Weights of a small mixture-of-experts language model, trained from scratch on English Wikipedia: 4 picks a token, 253M tokens.
Below are experts of layer 9 (counted from 0) of a mixture-of-experts language model. Rows are named router (the router's row for the expert) and show model dimensions 0-223. Each number is 128 + 32 x the weight over its row's rms, rounded and kept within 0 to 255. Numbers have three digits each.
After each expert's rows: a language model's description of what the expert responds to. This comes from a sample of Wikipedia text that the model never trained on.

# expert 16
router:155166114155122094156139091159173164130155137153142084137086123166125132104182151102104138167159164127151175134151139137071153134117172123137087071130102146123151157172066164141105153167057149171176143125163115147119161096130144105121105103152176102093151163144139156088156124115111078077128136080126082169165102149132195114067119111065076074162103113103137122159113117115184092156173151085156194099147139179161097133100164113140164194152173155086162154124178087078108161161150156111110167111120166128098127138194155140147115173113184106168145132194141160089174136103096107055074138155175118108128138171114139172133155126085080121120063077171137132095143106141097110073161
Digits and odd leftovers. Digits inside decimals and table cells, especially climate tables (1.3, 0.98), plus scattered rare symbols, name starts and function words.

# expert 19
router:130157153164099109157146112146150139141186153178125124144079144168145151083143149112104104162175158161161150144107186138120159130156160125147069119124103114130177127164085152168139163150084092149121127153116133206122106108119118102140064112134161156171147161122125147095135150111096093068127147088139096173180112129114163110046134152065049091179154121079070167179123092106146058163155144093139162110141118155168100137115149143141161181169181148093156133124143089088105140160154134127096167104161155140091139152201160175110146122092164067194092110151178181112162132143140112090086126161164120138125159154116205154104154107086077111168078082171135122090113131147097087078165
Prepositions, tables, coordinates. Prepositions and articles like in, at, during, on; numbers in sports tables; the invisible character after coordinates before the slash.

# expert 27
router:133173122100149089140144117089169120141143134121169067175136155148165178124215127159152155138190120166116142118142137139119174147107104113155132126118146099125160122185108134114111118142100120095091105162121122121147149105138111123093082053139185160135127162164104155134138123080130110100160161122141075155178116096134163140080107155077093080191117165090124106167127119146134025179155176087106135068120155209154110110125119155159141181196143139085204120142163094146099147161147148165127178124153180163066115132178148124120144111129178064179136157122148136138139159129078130095045163209142155126126101164127150137102174132107101099084127091164150124139200098147085110131115
Auxiliaries and articles. Function words right after a subject or verb, such as was, is, had, and articles like a and an, in ordinary prose.

# expert 40
router:148160154160094108193163137115144146137182107140134090099102122122139132066145139117141132193126157150169165134144091139087107147140114142153111138085136107145129125147096163134120154146108095147109163126098085146155095109153131146122135112097155129145143150103154148126168089114113104077199144074157086214184091093130169102058117118065129131153182125106106143137189090108185109185164161109147154094197165121181092113125083087145120188154116151136165117070146111070056146158168124087092139170162173087114143091163125115104098198122152095216102091178124183063147159157098110085122166160185181121146166152119161127097165109087109120145133105138112155148120165161112068133128
Film and music credits. Prepositions and credit words in film, album and award text, like in, of, as, directed, released, Nominated, plus table pipes.

# expert 30
router:113167165160128127155146122179168184162130132165160129098111147188122124134141149184106098155141123106138183098144134187114184187166126128130120112131135127133202134156053140174141156187089161155115133081101132164116153147148171083100108131106126113152178178129107133148150100146112082098127143082143110143167084123105180102078152136081060113180090124094132098152129090149200034138155146085159197088128138190159126101084134112136173140136128148102186158137144090069099169143158105144089153104080207082093109111133131134104155142092122122207128088152175170088103105137117118084156080144128166126121113134149151163188145110117109140144068124118082139164147146127101110081176
Institutional of, list dashes. of in institutional names like House of Representatives and Court of Appeals, plus line-start dashes in taxonomy, cast and career lists.

# expert 41
router:141199154134133110130141153145129165142142140136131111144116105163071143102121159143118118151132128139147155164156175168101145143134149129134127109082155148126158176154105137155146168165072143203120101087095079145153126164162173113111072162107167140177137187139130160139193092128099096055097132069162109142160071139106129106024134176068102091161090141126105094114184118133150054142162190100176143152091164117149110125102129166132150186166196159114136123081101113108142149124133136143103135078087175101076079147141187101147146101094160093155161111146144211117146097135143119083120084161162132110114070170129164160133132134049108132194049128167123135111125118117133147113111
Infobox field names. Line breaks, field names and coordinate symbols in infobox lists, such as "External IDs", "Yard number", minute and second marks, Genus.

# expert 42
router:146181087122106093174160149138139170134162173163129079094098119162131161158131170093089137191151122129137117171121121159099161129146112166117134122130156123165136096158109152124134156162117144149145169177148126114094122121186153120131086093180154140109150136162130125157139148144133116108178118022148128165146095106165144140088167093104117100173125121101136158141134102142151093184161114150089160105117148141128118091090076172185173177135154141118175119142141105107072140157138182147088178049158110105079092151136142133102102146068159097116103110176136198121144150130119117108074086203219099138137117156129184150136149161000090171130071148146124158105080129162088143173136
Determiners and quantifiers. Articles, possessives and quantifiers before a noun: the, a, its, two, several, other, many, such.

# expert 7
router:150122154115120085131121085197124113104180174172104102100062187137123158153172090107079093160128093167158200135112175100146177095126124105135135102117086089180152127172060146151092132152013143140115177120094080155120094106134116121150113049116148156122140164164096106116134119133131111097167127110146127170150100115122146112103122093059113092174125121100120092147107106103109119148149172072141191075158172158141119117109131160150143141152159142066112178162152097115068164100123091100137178109132128146104093159085189133075170161128154125199150064113198147098108119136164095091133129114150152139110131158085124133136141099050096159119093115158130102066176093132128106138142
Non-English name fragments. Word pieces inside transliterated foreign proper names, often Japanese, Central Asian or South Asian, such as Ouag-ad-ougou, Shim-iz-u, Fuk-us-ai.

# expert 39
router:122153115167122155168160127152160141118162119166120083118077142171170162122158144112085101150133131124123135137129135137126151113193153116127066093139148093128103141168096182185131144125074118146095111125118097184153094048152156114097062073122112165163175141120067124099138136094092133082103116087175086142169116096112153136051100116080068141125104132071104140170122102090126084162152146106189151086156092129203166155078112158108201137137132192130152125113198075127162101110159160140070172083130184085087159176152163136113132168081142100164075135175129173124174112134133162153099133175145136108119117116123122125095148104094055125112070106152097104119146183138153095110153
Sports table separators. Pipe symbols, semicolons and dashes between scores and statistics in football tables, such as apps, goals and match results.

# expert 11
router:132157158131138132183154163135166115156164101151167106090126145103149093098149095146127107147115132124209138111138153133068120139134133152193148108098130107143126071171091174128113175175114135152090135099097095161145134102154155125120145099147168140152164134113157122155119075136095072088144134072132100195175154091149150094116103066054060084185162100126091109130123070088175120168165133098117145087143157080172100063134095094146158135175127154129146080081142104081051143099150132071131141161118232052090114132139175154164110093120173099205149102136100175091105130127123116113088149128191120148160149122097148155096158109138092136132099144115164108134120152152078110081123
Media and awards terms. Capitalized words and word starts in music, film and TV contexts, such as award categories (Best, Outstanding), television, radio, album titles.

# expert 2
router:140128142123131103155155148119135095156164133172090143101110147164182098086162094138111130152190115136111152122139207148074150148123146141104165085085143097166158071187082148152139145131078074156172161153086147121095119083138133054099090140132134117144158132123147128123099113107078071121149201085170075167151146097139126098100114094101063066200133072105130137091089121102124119165110125064138151075169133150125104110154147062144196145132134152063173137123168120079036161140155150118121192151138171085136109138112195162138164087106142145130150103153145156129117146107150127075068097109168144137137107158102082157060131176103097148142095099136154137094173146129114110145159
Surname initial pieces. First pieces of personal names, mostly surnames after a first name, as in Sch(reiner), R(ouse), Sc(henck), often in tables.

# expert 9
router:104135081109112148153170105177146153160188083113135093118106132155134155117139134106116140144163149135091160115100148147112183103146141132148087167141164087127121131147086155153140167149070127165136117102166111160144094099166179112103079085124118166154200166114104129083143129075107137085134098030113111144205143131138135108034094087068059090128094093093091177135121115138120142167165151077127151101150130119153142137156082143090164152177178123087147129135198117098113108136097166167085153079132196109096129116168190157078119139145137090166106112165134141156186133111164148134049147168158118094147144119138149150117150133077085110132103094157140099086147141139128024094155
Table row ends. Closing pipes and line breaks ending wikitable header or data rows, plus section-heading == markers and |---| separator rows.

# expert 21
router:104176118120111133198126157165134123170160155153171126127125137153100128128135138121114130137161146140172154139126160141126156108168122174133122105102155122177130114173107156145135170165092140099109139172138114125149115111155159106132109082168119163151108080165143113131134143092155034107169122058113079169112121073168111189126112103025119117152144105107097123185168101105150056161197110146081143077154124144109068070095118169126174150143148169099167146105124079126077174183120136101065194119160163081037129138134125105085143120151171079165130122154145183157111127090107096120114112149207107160135117175133168180098167168093079156106078114143120120102157169124093089130126
Determiners and possessives. Articles and possessive determiners like the, a, his, its, their, and 's, usually opening a noun phrase.

# expert 1
router:108122172120110126158141120158112180151117114152146109097130124180132160097144148180113126162144147057129166162145149143098138148159110053110151083101153129134193180143087123164148120156065165175116132107143111159155132113206179098111067127131164147168145153150114161145157121165102125077137123083162104106187097149122151142071071145066081118236095126101131099154153080149158017154148145120155181070127125141177114117127132144135139120148130141083150146121166109035094121139138151134068167111125167110094141157150148124128147148090181092198138123200175134120113119140128103073158074162149144125117082146110112158139149143092102137156092112137108115094141117156103101062152
Infobox field separators. Colons, dashes, pipes and slashes that separate fields in infoboxes, taxoboxes and tables, as in "External IDs:", "- Spouse:", coordinate slashes.

# expert 32
router:182102142141133126150164085168147094126190164164150111122051166114160127142143111106057071111140127151117178129096132105165167109145142103148173113145085114151154163153070186129097126114052142095112200172134082094138140087145112160110116035125170095110149175157110112120114153137134068104160106103137079161138087130122100062104120073112122111180142145103110134120116074135173106177177133061160170084153159116178118090086141141133143129173162141085167123171145123104030151124167118087128160122132150142113103090113175166060167143138150120161136145161163182099116139129140105112089133158112154126099104106102097098092146106069071146125056109156150103091184137139123117136118
Foreign-language word pieces. Word pieces inside Spanish, Portuguese, French, Korean or Sanskrit names and words, such as Aé-re-as, Bení-te-z, de.

# expert 26
router:148155143175127109166149100163140152144156153147110090127098108146162169077150158117090101150130161103140157121111162139121151123127150118146114128145105124138136151159084137163094160173072090177140137100117102120118098102141143099107085082139153106147152168127074202087163146130111091074144129086151065194202084115116129132064107099088069093182114132099102132150134101114165078171176156089131171091155158152188117119110127098132151195177127159087159144129173083090097168160161169116100168150162162111090126151204151146146107152142185103191083088163150168115141162174117099077090112178151119103143089165135161169121180119069088129124073081214112133124115126149107099108165
Song titles and credits. Tokens in track listings, discographies and award text: pipes before song titles, opening words of titles, prepositions in titles, Medal, degree.

# expert 15
router:156134135122103153171125160200173087120138113114110097105105130131109167100152104164089124142153178154214149128139174166120198118160090122158144129081103139161095128168119147151120161170091133125167157133124168140103112125109136134079111119155101084130161220123136149106092117110103093094148126146102087123209093098149101129120054175102041092127111136095133081157136111146143090163102124093062166110125134149162104119144155061130104113140157138088105115124110117083108141168151117139071194127146169135089198159174224114128138092117197147148112128224152146146132137116140127099142101134148130135135068169132175149085137150049066145132107103128155130117093157124075100096140
Clause-subject pronouns. Pronouns and relativizers opening a clause, usually right before its verb, such as it, he, that, which, who.

# expert 35
router:128140126160172100168143189171164113129179083175145108130102143112134169089177135142099138162139106145167164139131155140101147148139138094144167075084105116142134074177095193142065182095094145145114157068084141139134129081078176111121128107088142152133137137117158123167115073117117067119129108086106116118151130121122101129124100120142106088177189092117100095141109081091129103201155127130117126059198156204158119133108116147134138150141113163099144093085182156072090126164170114081092142196145170058111105127161179124138139096085180119173137076146082138080127091094112123101115095119167165080160123147136106158063146148105098159127091070142158107123146132106075049084127
First names. Personal first names like John, David, Peter, mostly in tables of election candidates, film credits and cast lists.

# expert 37
router:168169160146095096163135097151155139138178133152120066115089162149145138093142149079093157178136151119173161160147140143125156111159184127140111111139152116161151150170089149135145167154082155156162151127135120168132106102128147120092089109155153150166146183147086160088154121122117085046138145101148099159208156116163204162057106165083054093173159146100114124166106101104187063168149154089135183083149157164170110080100139129143164185180172147105145123121147112093081146167168127118103172098121176116099136145199160111124129160080155080164134109171133179122154140130117108085097116182176103110162143143100169178095152106083082143162077085136135101110127119140099094089160
Table cell contents. First tokens of cells in sports, climate and career-stats tables, such as totals, dashes, positions FW and MF.